Weights of a small mixture-of-experts language model, trained from scratch on English Wikipedia: a variant of Muon for the experts.
Below are experts of layer 2 (counted from 0) of a mixture-of-experts language model. Rows are named router (the router's row for the expert), gate (a neuron's input weights, with its number), up (a neuron's input weights, with its number) and show model dimensions 128-255. Each number is 500 + 40 x the weight over its row's rms, rounded and kept within 0 to 999. Numbers have three digits each.
Before each expert's rows: a language model's description of what the expert responds to. This comes from a sample of Wikipedia text that the model never trained on.

# expert 14
It responds to: Line breaks, list dashes, table bars and heading equals signs ending lines in infobox-style lists, such as Preceded by / Succeeded by entries.
router:490416478532500501500436472452415453530450507461440480508554492549582506553461500487493473462591453476525516554529495535539413499524465520473476554478539494466435476492496524487520559513481482498410474560491440429530459464489537440519455436424458484478438462511483555516611520541563537461527459557510488572515421455507480502441499521415616504492476535534435483467541557481399516465490
gate0:517486466596535463475435575464510528499547467477472431526483530485471488473451440480509468510501514469542544508444492438580473524517588487505532568489476463487497482514458508449562513465501482442484518505509484486449415449502485510538458589496438516503509502433459513512538539487545537445494461523481574553507547475531569560449529511500539547549523514528451489507535512488554529456521
up0:499416532491483462471520505491454477451546511524530437455519443479496523474475500469523472459509519552503513478508452527515426499492490586498511466530509453476440503525511531504543540490478471433490438538589556500559453519477498513523499498545480455466520575533479564494533492567517487580468553466565541548546496502490444514475440530504483468468471452492472545560461516498544561527526
gate1:462474517458488529440497468433518483506521507503447441488502503499465455475518487511529510502571584472541487501464561505518525521567465520513426479464540511494492413466488535486517571551442470527449477443525456449538463478531481491532540539510463446480542470459485500521440589438516549538529561516508485496525413428469552477505528472468520443499495460471527444524458533471471501504510
up1:413533477469430458487482521508493443484457431482588565464512540485500546513550551537513496548486468505467495483485476595488550461508461590506459442526537548518444504597460515523475551592491561504585425491442516526428502518500476461510485469462475502469575439475485495476517511486480517422489494568562465561422545496418490549485509523521503490533518417505442592484619459490467492600465
gate2:514466500515504526522445477597524520455519553535497517502516490511547497449592449491633469451511517456513530577532519465504546512448512498502455544511556489524490419550469532483515493469555530518471460500483545519480516468462518497504499459491514581515482426480448536508471459458467492450516517447441516485491477442569493506495521544526473477586465546478578471524469508504488477495562
up2:468473515548498508514439537510505571451509539517482496483479506561533495486615529474562484415544498465509470565570462538527514508476525513532447581536533508521516464573512534421481494493526524496475469493469556481516532461434549551476511509501557550510467452470460576465510475412511491466475484465486530476522449462527513456447531527424551434557489473505546465499567553485486430507489
gate3:500513527435532423520483516510500566516498492536489419406468546499520464534457501485490460487525523448447495474503520479480499509540538547395478523562436500503501539541460549488537494504516483482539459525539464479452515440523476559522463504399481526496434494491440575457524415580492458474456508518508474514502496427497485454524432552515515534472482478498498442472457534488420581403462
up3:512411538443465469540461556418478493506481519534520500498418446530583483497440487439490435456524496436500496501510551527502522485480512458467468459517393471567513511535490539497531478486481500465465523518514491442461483459518529601481482513431481498393482452533484572503548491538541444535402478540568487543428490492571507488491462500548505469494483492569555440482445497520512558405508
gate4:501541540566507503487500508473506540529543536448513504491486487540493499497501506507518517455530461501413500464452511438453453576498483508522465466474529541504481433502521523533546499561479483509483492464412526433400574500437564472527477514471576511522490501500469444579464430599539408488514458463531569485589564516509502527450527508517442508516544493518476521510512458560605548472581
up4:497522467495520525496530556468470519522418497479480476516472527558472432524592520543448483483547465508526535491550444457488533460502549469431481513505485546512443504468500518475502485482468440504497435473500526400547507493508520462502529488470535461476575523528525549584551500449576519509555540518519501521458507518520561511423526563462489521521499496523509429427585471528512474517525
gate5:544467521494483541492443499490466436451518477541488495485456537549539510505512510468502514431522572524589499465480541497336526454505510494558486497419484543482497497509527506545517489494502549476544512509509412539491481502494439505518517514539531539535557545479507550463495524512549539574515467472467488558504525499573512502537475494508495426456487596503508554526493467421545437446532
up5:452522529516523517528422497539449530445465493464486461430541503447486493475517551493521492531489537503452531539492524538497566449563514491446479504445516508411497480498524477557427469470546485478472500554519426456480515477462432532477571473497422429556549523466427479489477486525559566549515425504488452556472542398556498484477521564516517547449488482562497453564520494420498461496533
gate6:481501508489507424542469518531483532486510499508553573589486507527523479482527544497436558456565465501495487512486501547474587467464450455515454466464564517532479543482496487475551512478470482492472427544473522543544486456588599427507574483510504467474569486428512479497504493496569489493517492485468568516552525488508558537503457498533489530519509548536497472498563579513556499490518
up6:425489500461446439483462477497450522519529458533460573537510480580489531570570532481492487496461431475493493522481540515517560525536470546506495498545499516507521515515472503509387602446446440484485432503504493550450571498581507521478511597449512482521526513490560517535530535505432480459468562464537519512472442536510502487500480482501578531483526576553475429415542506482486576499474
gate7:558545529515461438482479502506537450547410538433520541553545498462554479477443522542519487547452561482556475535505474494546470466559492522502463522450475547488509475522473416411510492473453431501487514448505561523451509538513520543475526539578587483543520510468493497447473452543528510531522460501537510459535481477489537565477486522430472552431484507547405560482463568465496492485445
up7:526546562477482390466587471486532466534438456482552511484445467497535492502520477511447407495519480524459452511537520476545524512530481526448521462508515502532511491539459490478498482535477476434489516512498498451527499527478573471504508501503550478486476494463421424501489432504539466490441519500518458542509474530551530465452538531481499478573396489547519481486476573501454433463436
gate8:472447562529466417420506506510471542568487491471412593569433482515480508535450488430480554464544504460496445471452548466467467535465525489498509557494456461556471400452460482520527517459531501510516524461521459517514557516507462545467429463546510547540552532474537444501467538496496498454534486481509516502546509547612478466504535550468514540490451516473479533539457516493467487499497
up8:546541560455550545586429516447475482528477475512453465554453469453500430431466477474476492501479443442501506443506508536539579483413523505490524431558502481539506463508507487494509475496490594474468471501531510486528520470442451529450453472534499525451548507462527505528513497546503563476479484511528567497433510491555492484418529520555433494520465482483530439535468470521475481476518
gate9:518436602483534495529446496437451481485448582531516512496580475460529525544425515452490474465489455520455544500486424532496477449567447525548403534518487506506528577544540529483487518458474430569477463503444461523424430453498499541492523454478492433484518489508624491541521474537551482532455477539559434503503516435467409510497478465511466531451504484493520500476452474481534502477501
up9:510536433483470542499472470447503506485519536499508420474520496536479495456455444445470533515399493447463380500493531444498476570588558464473491539501484490500520496467508481506455514574589502436513538456469495438522491519498478505461469506536528519547417506464548554493492457528503390459440506449441465488484464515475505487535459535527505502501452484453501490548453519479455591512496
gate10:478515529531472538520438516498465437510461456475547453533498468510482484475525564491568526516531519499534520433477546527499520547537508538504518518457452572508539514550508427414434527528630483431452549553523524531513482565597456489484528492457508481541498512496623500522498539547527516474528502503485503544525470549549546486504488444507516467471504558412474477486507480513550518509439
up10:526513566481498511504555547503529486514536498522471523482554530478525538487524465482508490488546499484453532529531472462503525542485495464481450491528456461531436504442434575455500513473443458503519458473484456523443565478452445409504511585518536505536516477587431525491498548471442493535488433470542552638549568499467540526461534525535509477494447425493518543470524543489541534561593
gate11:515473474531488517484425524468462466465538528399393493621493524480499559552499517446457520511548483482519511501468466540471506493374518467549503516467547419490456529530516538510506463488521517502512525562486472472466477487566483486484488469575518490587512493426409521577530517458553526476496538541480445582556531519538464471423459455516534459554510460477513431455419505483494436502431
up11:531455496535408484512574467557458461485421472488507483429426498486482462519509485508515478534463509516515570446464431471556487515469539485440483426553433520501443471560484548396517513553524489542452484460514557470496399593536498533526518462474487533487495483481466482452460507563501453485461483499508496478462480536422550495534521517476567519554485503527527485570518477442545545486538
gate12:482490451528534532475521458488441498479407489489510489455554502485545471535507511465504495560441450496535463462500470444495504518415500444499444498424506515533489524513475578446536508478534455575566480542516491521484510504554540534575512469463411509503529499609542497467439488551487560488501556483485590496533504478471458498495477458529534462472534493429492499568479476537482579427491
up12:464528459530566475434582477517447504386524492537530498491501523458548470517485498527484487624494458440561454488517447478528468547502439519517532553422560479434492519467524494457540503429542528565565486498516514464507460545518513564535506477425430498439437494552408504469481549455493529508493526509464512524544459477489467537463477463532543514496578494422475535559507466500500592522487
gate13:430575490505531532500533525464579490534500506460505523491533509435599516457421509495494495484499482472583464475495470461466456469552527532586463515491613481444458504490535469507546479449560490529501540497497438536479471504505547469476496527530575507475537559488438507562527462518514577489460468510437559559523509529494498513525444501525467545506478575557578555449431540480593480522514
up13:574429551434505466452490465525450501453526528518503477431486481487401483476514495577494488464541477495435498514498546540615568497472486484450547497485476487492533474527498613446420480482501559509560469457489557426507561536481560542519554477513455471496531451575477480502503559531544476495529488519571435422509481572522470525496489501489541469517468469500431451615544523516506557532495
gate14:534539460539504481472504531498462471539560545511440499497569460502527515522493523511455526531444530483464542494545495504473474497531472489491423480482535505496468562479468435537529493559512474493499526494483524527535522500587500458486504453486552516533531554558512532462477500518536581536539566516475444494512508498480529571486472465494513512558491435516513545496523572473458475511456
up14:487564568485562512482511533462457432508517546479551434524485532474498517441479498504466480451418545505492531518531385529504475585521507468410489525527528491440501475463525444484494467563497513475546509479527469527448519518529447549486478510553529475494436561516431558525415512490492554520525489546518561514523502501504530551535423556555541485504453481566496495484509527506548416568433
gate15:532511454446524524545468563476472468444544594515537521517533524508473545500475468453517490480510509517485489518524565504460477456625533437401524500524522502471481529492484515495555580526475532520527456523451498423462426550531498445435466480516476512468459532512515502486514445476450507463552493489488503450468439512533457496538440560557529470522454477498512451474494569458488515466460
up15:547461474459553506544514498400439521444494464479444485489453519552513556535508434417515517465461504508459499540510507478541454537606537513445484521540487485447514531484510501457465523420544487490512479550446506439534461515485511477487491463466491527521475531481516528555484527474482463518530539475508527446494515519466542496595420445508539442467493488498468515459516543459489490516529
gate16:593497522519464482465497519498477491480449531474513511518498521495493530480524513580561438513532472471464500540455476518555471475480536503531436552463538440452502569544558612576510471490525493489393522475509426461525496510519583432544469431509565533470537496472567500545538463520507457415492477554542469506458541515616444472488555458540511546534488467501490470494487538486468429456483
up16:574500517496460466525516523473477457534510513516549535533565528506472469544508431487495412525500487502481581545445504479499428436490541496471472509486529503456487578600499519474477551395564419492483420466516530497475476483528511443531555485395524498489547508491549516460468533517503555441512520543521507486434455433474522535464463443517554533528494513485484442495493501426477472475467

# expert 5
It responds to: Words and sentence-ending periods in plot summaries about characters' relationships, such as girl, friend, tells, asked, and possessive 's.
router:487480528520425498437429474561468466537478581491444459530530511516544512561529449513510537514441498490582489475510473538550496486467472500479435430514470512440515436520450520483414476501506490507546494547582518476484535541548496483468427457464511525484445502544512473574513482514457523494571501502477464548504481444494476459504542465399539390589499419490428525524497450484524558446443
gate0:553521505489538529532522532535529471551502475482556496478506554470496542512538511522493455515447430471452574507474453471477438460546453446473549561511446546522537583425561524475459494487591534435501522535501499467583527451448507563445505490495554493526485517505507496571460473553473551551457548445483431572474523435544414540507453449467481546519507503467503490495498518519512484523494
up0:495576490546540551507484491522526492489554554518471536521462496436454501467460505499436478538498471461455523460457525483512465542484503520474524515489437515462567539462478521527531471472536517469519542502477579409506540479506429507495491502502523523561506533509521519582507466500452511541470602542463498507539571505519456491502508558482506480555435559501442504428441556518534463522502
gate1:528509467586528521489465482512511514492527500552510486562493563506518527503509450431465436482500547447591513467528514571572537448498529519475448458526475573569569563486500481517476515407499495524541543617478493503409483553515495434507536470544471451418510503503552508511502525509471495464548491447516537521487514533491477482469488539510559443497402457499522513503544582523435548500475
up1:547590463506556517526506474573445539471484438606517395552444600511539471512539411477487482481470559478461487556527523532518460553522481491513522441531528512510475592537538551463461446453470435528538540555505458515574420473472558542448498461504496484417517531487521499529530488441489479464501507499435500501463530473436432438457511556474577518561447453518445479508483575477545506442498
gate2:525491564408495487477533563449494497495461488482458454531518489540543523548511491487479622544531476423487537490470503525512434472500512524510504433512500440482493449427557460547436492564468497533480427551537539460462506534507544448537455477539478459518486436449514495465465509444439499553507543463500503509488511521548483490431559438475526425501484499442507586509556458488456495520451
up2:463474540488442454442473504455498463521471476473471570444539455504467475556468452538574541498533455473511522446512414505494433513500465538506420501511510503489521526515473459532511601495521504501488488509552581436426544545466484488532458486526488476503563462452504509487456496487495513506427584507489465443453507516487395452449535500546476473427486490499491518464496512524511534516490
gate3:497465469578524522494479501488537515454465523486479464537507514440466510541468448477529451512444442530422509537589488498475546501467507463499520439468424474438426522483554458473509522537493458473532490458585516522468474452543464473523507527465493473410473420477596505564564508617487514552481428493491587497543519449440444488447484510531476482491456518508477599523529560509517577524484
up3:489535445476504402519471447403482485517468521419480518536466489543488521489506488591437511515550493503544440452495514485491480525534455504522462492587510540537557413522522539538476520442459492552541522550459411463540496462457551450477482492488515498485478524429427503455494508458420532480537457534530469494459497488582540550545448494500529535532516464480523437426449476495462477484479
gate4:580529513583588528527515542569510515492492531485458449495539514454539533468492490526455545456481511481463481481547418503495543518481563606473547402481566483411468508568491607514520513524483499467507429553494541534422454540538475443510446513498448489482501496426420500531556560440487549494442469523551459541483492539499463516501463481473497522473530433454575580467533528551570504494410
up4:527509518481462518534475501442498484426473499517455475567447505535420488465565521446483468464540515584496526531485517505417539555538444413550468489484528461497480495504477457434522631478560525462429485422495416479519511466525489499499479425470535531528545504551549460501466499542547483476551488420419513524521489500525500521510478524485505548564488502560476473492542557468462535551540
gate5:439452471510492443467530479508418454513463532547616468522518445544608514559565535532557531529483578518497494420495492412405523535537516536511512477415488519493558496499488492465529456495485485503469498517474517490537467507545560467465457530507516527579524446530457450541460501459537505452469458542482458497501554515473461500545471404412509533482560481508487501503518459541499465452509
up5:501497541498525478483515519542536510497484467532479461531480498550419553490429441458426506454553602513523444556442541529534584514496486434562529531545560473465500529508473533584498550503537473481476489459481446510491531440496454533511490504533437589485531483498543525400482585548593507511478512486476473511448433459514535435502476529551491524432511504470492488488457535608470458446450
gate6:549489478477479451470479538536531469522503426536510514521488485527510528492541527570562558495532521465495479496526478469482459465496448517503549498470570487432479497498506422454499557540450527478473508577494494463538542571484521604488480495485514522542437375494425435574433519500415535536448514480452444504461419557444467481570513484493600468524542508485542521542497447433520430431509
up6:499452412471436505467562470558494528573464497448489499475466491533493520497530515513518550469502526484513460515503425485450556459499468472533550530496504528460461440521527535477529504509501532523485564518457519423523543482507520587491453531491567482512408446448485458465404506500500497543447536523484504477482509600452479539483432492494546524567461496490524562527514474429546454424526
gate7:514514494538533543475534492410440461431528462460504473568483505489537505443504478494560513473573471509512488475516462508446503459474484502479488479451507498415495430479519580520485455510524481437454526492533507526503456515516467501595471469470547519419522428509497501510507482480497528507469512563519452443464522461470468449521484442506485523556477498486566438491554519416503505448472
up7:532501461413472495535582464477521495484469505537480573485525493466475483532518548476452507524470499496532549456497444498534510507486516516491517502493499538584455566542509470472506512467481449569491491522549480473571558584560515518419477527472555459566535534503493425496499502521542486489442527467503532547496485501475547519482483570529569515458485505546519518488500421514549501605532
gate8:499494442461467537540522471497448458609491500526464454496543537530492457501438473474520506551443491493533481514558480484524541556494462457516481538518475561515522501456531563445497557456461528489562534469545548463501448483476489432512434507512524497538421494507450556450489497527401456495506467512427446458536552429464540484443551469498442480511504560446476547494532445479521546494514
up8:549379462486527525553501516497485492460512477480440467535495487505486451528480514479511479470423487533509521518523476538460515499523450495501556568553551558494517490434557529431583532534501546519535513539497504492472507474461428506518443362545438480428467499561581526472458493511435449542522495583478511525519494494531568477507480472403500479502482512451485501532517435454488563488524
gate9:474525456464528509536505533481461547478481465511583516528442513483553471481490475438486545484603568545485534508440503512476533519471516464512474496518491458439507540505438529553480480530523564582429427467530533521488503582500529497529461423475504563489473466476526508528521527507422515528466515546554524575521478489490456494452508479570492488570585445577483566478464458454518452449532
up9:549516514560461472439551464453411497528492573520547466507560480513445501497494449566532528509481385459481463498488498457452406502487509560503493533521513524536467485517532454517536498509493487443527560541478485509450517461495410545525481522541503454514538451510560471397486515516491491514538487470512491475455609495496573516485484503495521497483462493425498457474530516530480491504517
gate10:523489439546433498459510485554485589498488513468519486523541600457516566518493447485556527490484553532487477499446595528576541498490474445526490508512527527448509528466472478444471482551473490548452489476566457472532553487495564531461476525462524448541476560515510439471535523528515514496471534532491478484539434449544530467511596566508503484472500504428489520522530494536523486531414
up10:473491548491525514468478504401505406449529513526433585517500405580505533484476570493407440517493491459473413519486438582487555541509530513507506479489498518566518520506536504498510511484476488429487534492479534512474414491443481479501501574477529522413532506498534443544457507511526514385510508483477507473487522559504536452467468471514476461523467514498542458493503480461475572459542
gate11:416514507551550530445410541454472527514482525502469554502507467529546493483486595470510540518494497473544510468453473471566554511471491534533554460539471477488520500485523440491443482482453522428494511520470534487506472507488530472468513485470534533492497519468477560568567516494484450504525503539497528523482476521500469507507515439472538559594495496539470592517461467584537479478455
up11:597507496444461513580582461489494462481532470458447526610441605515513526527521528496487536505429501530467538502568412482444508540486553508503570518532416484475512553509492582505494480472516533533545511445484488523515487436546531529537523457508466552560514442510503490548461430531524473504529461471509515473453473578500503481529520424532517469522478520541509493475526539530439489560524
gate12:420569489567449479468536527534449504523443514476529540564472431557441513465552454467431487452455489474515525545471482502506508582469504484505452543475478543452563426524510458504481519518407514537598424502478531481428507612511458512521500488489575526510461535503496448482513497513479473510450496534496468535498541514595498518492525487496515488514537529437493465493535435528515548444436
up12:526473458563549534481530423530526486490498442538501462523478448580513455511552465477490492597530512466607463550554488485461520450493490617505466503502473472513448511489414518451498468514546502548466452519574544515478483415495505545414467512430501609488512530555464513532489519515556439520511534536465513438451526521471534448581582425527487538480471552527531508564432517448493504466443
gate13:521560540515488547510580473572466449574492555469441454490558517521468524557542461510543536501453553415506527506556514510575485478471513518536477515515437502460524479517494510566530501524501600485545509516500548525536512521539471504545478393561484503479556482502493519543464511456473513469535514494581558567520470501468522460529457440481518474517506487472495437448563418554451448531414
up13:546534579515515536547503454598541498529495530442469509438500460466504508576431468505522577477442446473449530466507465477525491554517571512496504433519477513514558488555458476523517458499514587505508486534514483489518576491502438491541551425543497505446502462551489441486449471483460523537516484542522498504475521580454528463523547501464524482447535444503459454541560429510476446523442
gate14:541493578497489563517452478460535412535462500450453468471523454531499523450485462433410468567423461457501506541556529600539500496500471504457480546560501466497422490527537455509464500500479497507524508451503540484487462524557494502470458486495537473496426475544504497511517438544478529510467575549468581511461528464518519513486558542468513411523447456469487555570528543412558593487474
up14:503493412498534425517602508547534583498521449514517559506516483443434501514533505520522498464530576498413543530505530513501488490560502439505539474421501497489513599477518531551533530541559531482454494535472462470521480432460498517484539484477493474535516513460458523470509552492578510488427416445532502496495418544443493458489426509495513574456587575550548426520485481543502448528489
gate15:524517443551502479522443481472468352488451530474573448513515428526531460550524548447459492505373458529569568492505441488557420547466530531519447514436499563528513476459532472420494526515415475526479503497537495563499542481495456544542508479433513491487501508577515468473504481476496482615540537493463530467517526493514456434454553508469509470565438475516545591574546474481488585599548
up15:477460494510503491535492542486499410457499585500551474494558520525548522454538456497517544539493492385570496451537472505466552509523534546495544555477437538509464507477453522458509519442460506484415552477544577553500456474493468498439518535464497534537532540583529578542528495482457504580492506499397512506481464547467434484430486520504541504520447485474474587466534509504478486487526
gate16:572482526511491508486529517512486538493542523432510552511502514544514487590512534523522485586460524511556524446523517482477506496466465543504453518524494468529563472419487506552536489440505494544523527518551465424490532454520451508501502519496551488564505526495565503431532399521456503513490452486518518442497463509467518409518523504502499440482525456472573548441446447483479463512490
up16:570480509460521472517513496568499545508479472395516498513493530638483528570456469472488585476516454533523468504445473491511551442493452525529480473483504538539498512448474515489520433443509568495536491516484456453500476493493488488490463503509463505585537537530580497556563475517506521591545519535540520535506493482490530485535514525442539456462473453529544498527412430504515538497453

# expert 16
It responds to: Function words, equals signs and symbols in LaTeX math and biology text, such as "$z = 0$", a, is, protein, cells.
router:548472464520532508472442512484458483547481484435545510471486494538521529475474517463481506550482517512565434487495460529444483433493515526473461454476466502477473512524529497522502489531456483479494510512502459450493556501445479542462507486436467459452453507549497477534552506570499510501459456545471526517491473543525475481540460470514525427522452535548478547551493501479456488390528
gate0:502517490458525462506523506576471453504540459439563420457489461498492569505473454515428500570471493470507467491534438498521460441512469462547486490544566513460489484495484491482516479447531477508512490458455506496451510437534522531438491468527496460495506486472554448487499500566494483469564517482516489525546515486440519478545529446508541534561434516489488503533497536442594500494416
up0:501494551439450479463469508485444519449510453538510483507568538505519404434512508448443516542523454602482544503436493494492518566467554483529453519487464524496414483465493433541452449515509468524490547479512524518530461570472495563473438590585539422518435488556549508491546538501497524560515426512522510524506502526546488482553487543520567476513526474432519579496538476563521490522546
gate1:499529384522494532494441513477447467455454481516453518463544466568543499477533530488545470482494447605503492500514515492494426502525478432462503530449503518569450500427512469437462510514447509455503433593493395480530516522535479479565525516548465474484514509527559513576496473505481437446462515457519561578521500476552510498548535533545468484508483513547462497546518478454467486565538
up1:512421518553488479481459541470466491471469466454563514542485501470545527525457499484586516531485533592494511517534483523515485419501594525512463474451488530587449512499493472505461488538487495463514496506582468464496502501608510530537499536535466517483468466502507531493510505532472501529521522458531424569536462478527483511469485588533501486448452482553471465567457544494489491534446
gate2:572443483485526487503492491521469550526542451508498476523630463427458557423529469447541469480512464465503494557492548483488527584539528515444509524520465475493429505504491574488487516525445468564517540484480455506471545459551584512519540510380478492534564511533546409508478413457485503453512490522541469560439506446495462497478459455523460495521547488484522513530504473531427438462518
up2:495500534590466495535485537518529511509483533516486522472517525488489462577489562490478450560523512453479511441550525548476530436492498573408513476516475432434491447502496542460504482430448558531479484490522526533541528542525497499426510586531438466489524435463530551559544538506421495456512535468507573523509539517522501480573535493496473488462505432507561469463516525481494486517477
gate3:483505522477501514525513529491453482492505538545510462439492453505548490528527600491467495537443425504571465450464479511484567460488561442461476450531486581521511523516549591573518500435442500518491491519451499419480511553504464489528497434494491532481442561435559473501617435406443535577424500606501461507489513468463492449470529488575474485522464529470456435531487545438491586505530
up3:489478481471503525482517450437514462456493465482440577599515549471480523492464449531510423482601555516482545542530491510504451565496524472555551486500547475518519414515439430468481561522480504449532473455517526573508525446539559474507504501507500439464559467576519457563406601531504486378568474436452536476534450483507478553516479534480460534457501447560488506405496527542535434469488
gate4:458528452548426508483541479553515549514451529490429528448492492526464493521524556472552515578464551490495486445476426402461473548528520543516546469606440544467486520672406538514511499528560511492483504471457527522498536457455443449475473509492526483535506603533450399515432415526520488509459517606451506464496461458539477556494504447515529484518440533496489463484379548501512423488520
up4:497536504530532544462482407450495505540492486499509487458494551478539521447576445465565571481536551513532474535500448500567478466540516484514530548537448500474502521531490557471513510433461511430508509473499512498447527439461449496480503516511507494485507452436548521456492527520569517560414537535536529477453546540498477483459553534536495473513524482463515526531554541492498488502523
gate5:483501493466513551522477465548508475497487544516579497539467538528502518476545469491494446533440531479519559437475544500502396415451498537505502444485496601413572480425544478526503554564507489468497467523535489521506526460498479517505486518474484443561531485544539485518429526527468419474572514448585556501512511546544540464521464469484530504431451451492450531513460476448479585409483
up5:523532482492455569483482496465505503479493526493557505489507439532470431486535507531469504543482467550541521446449544484467437477435556499518488479501501476527541439507480464529549656557520515446490510525527518514475544474491464473497471500534474537548477557577526529584533507556523442525541490509534532561517424491554503473530451437518452518448447472497475475469475476436502559474521
gate6:520549486539486490499529512488451458540487520533556431548494477469464478525437486513479551543468458464544505506520489530476477489483504509458460551563562546454477480512518511447474416528511549443434545429497531473500455464561514522468460462460461525537427461534497501560468465486493474492481465562476449541453447478430483532561535507569483431507463493490444461538573460477535444482490
up6:546480521478523504528523540517463500488399474473611475559494483559510511485455571507571503527542491500513580493509436539519505536480422490519475543507509542448476530509494467554500502519540520455505494536437498476473528503464537497482467403407448561484475425538616478551553450458520544491471460536508501470522465450526477424525507497549537453543523455522395478528520483529510455460522
gate7:528430485522503428418503454482431448548466492495474522436575474538506424492509499448531467559468465533505497440496510480465481544518464571449533457477481530543481475545494505450479469506438508549531489543511475489512489459461587446481555476553504486534554559495426413500523525424497523589435613467387497548496501547445486513498449434555494511492470474517504414521472483554567486566502
up7:471574518463432526505501567544542591474510486536444469556445536483499582546433522537414538432514542470516500474496526531451520441440452425544497517474536460458606533493544515523472523511520494498476509444507476512529493486512471501527503532480502495473519482522585583543479441522490525455607407472614527466547484494561538529481567550517535472530467531499497566462500491455523529494483
gate8:530442503599501506495467487548515562497541462436480461520551504550569563450434512496418484481416512480483463535498485468461518451477501510474558544495571486527515480517573539455572529521497502520513555505511544491508501470468473492440457452502465440543507528474480504517556522561505514350601462536485509477431482520498508519445463495518549516490492601424544472534559426532383435502439
up8:550515542482499535492485589520446509453549484477526530550494488532541485500454493520400521451491528486483540528505522441493457453475494464483512457573521514522454512509418495549524441502545481447378493468519562524537455427446454512483446535506471494510444550510541500565503484531513498478477489517529489490489512507476527519585469531522457511481442540499482463481539513464519494522520
gate9:503572402487519501470532527522492438479560458514575494468465514513529503465519489454477463419481511509584506520491455519518470454438509535498520551533526558534458522454494498485515485509491509544558512414478543489469564480462476507439534461406544511405471517516520454526506507524453506457448473504532467480567500470520499489500459438500514491474417478513514601535487556532501592485531
up9:508509441429524510449569505477527488468520495506561503504477449519560430426527522501539515461556515483506529510495460525540473469559513502508580550481524470546449520479528468526510518494506502595450494465500533551499478465485554589545515462478495494385529465560498497519502531528531563530416444464472472381461409508552429493511568466495522509484509552542528499465555519497485434507480
gate10:523515509456513512445530532469499560559468370507539452470516515478494520524510475518426510506524494517431522463501465512520494579527464490449458472540458487550467567476525401458433554546492502499543463464531443532496419502541529484521460518497452542541475461443527480551522486557472468442498613566539509450542497536511461535496481518480438510428414507540549484486554492563478470486472
up10:423508492502494509464517553488511523448537486445484470479434477506527462391451440527414456508472565539476581565456473539585503529414514524502480495488524613421536541463546447456509447434461472534470483491490544507484451542502524498521523441449444509468529487501456442521511470576466497512469440507478454529475477484450514526423554512541468498553485567513512569519519492515446456565501
gate11:524483522597474453508428484498445478463500482526526526454554538414507500537538481488540511509448469480472500509456559519515562521508493460453426510531450556488508527447501445494460395481529555473561466488563447514437557522458478511493521475444504504554446496515402526509506556557488525560444506543513546555484565561483434484513479529522470419526561457468516543480479494532479516500525
up11:457513447514454510517469471430500502447445491439529498533519542502548501563507494529602495525517430425568531598465524476501428450526451491402484523519536575510470481501484490620458499425510480432461481503576473529544523464434534487511510523525488494501442462536482573549461595494557517483448476512502457583440538505502519506560487466510498507504467429490543592558481517518527509571452
gate12:502492545498540556541505492492425519526581440422481535509475566463485567573505475459517458517484501603503455539474530510511544505492488472458526444525565459477484537510523427568462503487506530494514533505437495531440483505540501534414472469444492467473546444493515456504521487475461469453580451505461511489476544486550517523457499475462532500496469494503473464537459512490448592426527
up12:501462493444592531544539508524469503565505513487497488540455550515502498552509428507479548475493520391543506561393591547538522462534515462510533503476480499481565564517548462575554537459525518429458588544511468586480555428508562564468518504491483501542559497489459541499578513550472478513528496466551501541491432517473510561461463518496523485454524519479542531483515526526419562535475
gate13:500472468515515510414470512474448489508473504527549471421506512446530557496589462456511433464464513548508529466481516489505555516482506510558515476512548590487555522475463541523561485516530500406571440441499502508443532478423560481589563593484472553470371539526478418540453525514544500561488478525497541508507502563510498522511524420507496511430453515565484388491503486507430475461540
up13:492504535487473596453541452504478470432485495530470516434444500485490448547553455498525435520507488427441507519458481460464540458471533519456511439414499489506484429538532489468513440490468500538495565465517451503535499622516539543630546468454465557452537492458552533501549416501512477506414378522501478510490533509504487455519540454548518473542491557490513425444576407541500558473530
gate14:521497560586536484482476531484477415442556521488555491475498484514462483500525487501543487522518539492416539517499524549532504466498554527506518578529484527487500471507577481437493505440490517502517482524460508518492511482438580513542539439491463515436566535463495494493460547486490577510449525525546517409429441582520553571519470468584445480559592459497554506433504451537452451484479
up14:441502532425471503537492479516510509556472408531515529433533570509452474394505542513547481515549555514468497439506523482538549467464501499504538494490467510511556455511443537473535470483510545543500532510544420509547568470502535513450447536466485545492460401484494466521510489498596484519562478425561559502469470497474496476471586507425493440526452549514425471463457451431515582549502
gate15:512606454497547563599458513543479509478545496529404471500514536468549535468531568511440497517517517546528553557553454507444478612588399542536578551460493507524567554491464501543491497481485520528507507530531495511543469553545494518502541528520411491536504525440495480540523472538532493517560573475474510489422514527527488485457542482491529510523576536477536530571457486481522492465471
up15:478506605442559521480580592540551496464474546514517497569521536541475520494511532553459525543460470447489479557497521605541510436481500448512486474523524462497507448461472507539419518506532470462407501438493447572500496433501477491484481534543530499499451524498513504459451520523442534432437490488490560491495512434430441491508572529551540504526551503544450513482491536533515494456525
gate16:498535493531472567430541509503503516491556528429554534526461533479545503479456474448453484548450507525518521565460466479558482508506483468459495447427523500504466502561469541516542507492474444492504468473500494411500570502449496558486518534526521544432482400555475543447433460479405516515474545517452508492571463523470492523474492543511493480421426508569541455587400462423609509430486
up16:456490472503439448499467485543571496453498521522487523525485412490439486525532488530471527468510473462438453485478535449478487456510493468483498479465542516521542483490481493544472499542461542472458532491500553567533474503526499480483530528540446491477542563473603440463586495487614519578515526467500489502494451510509549512455443447543522516588527527504528490447577447506481517534507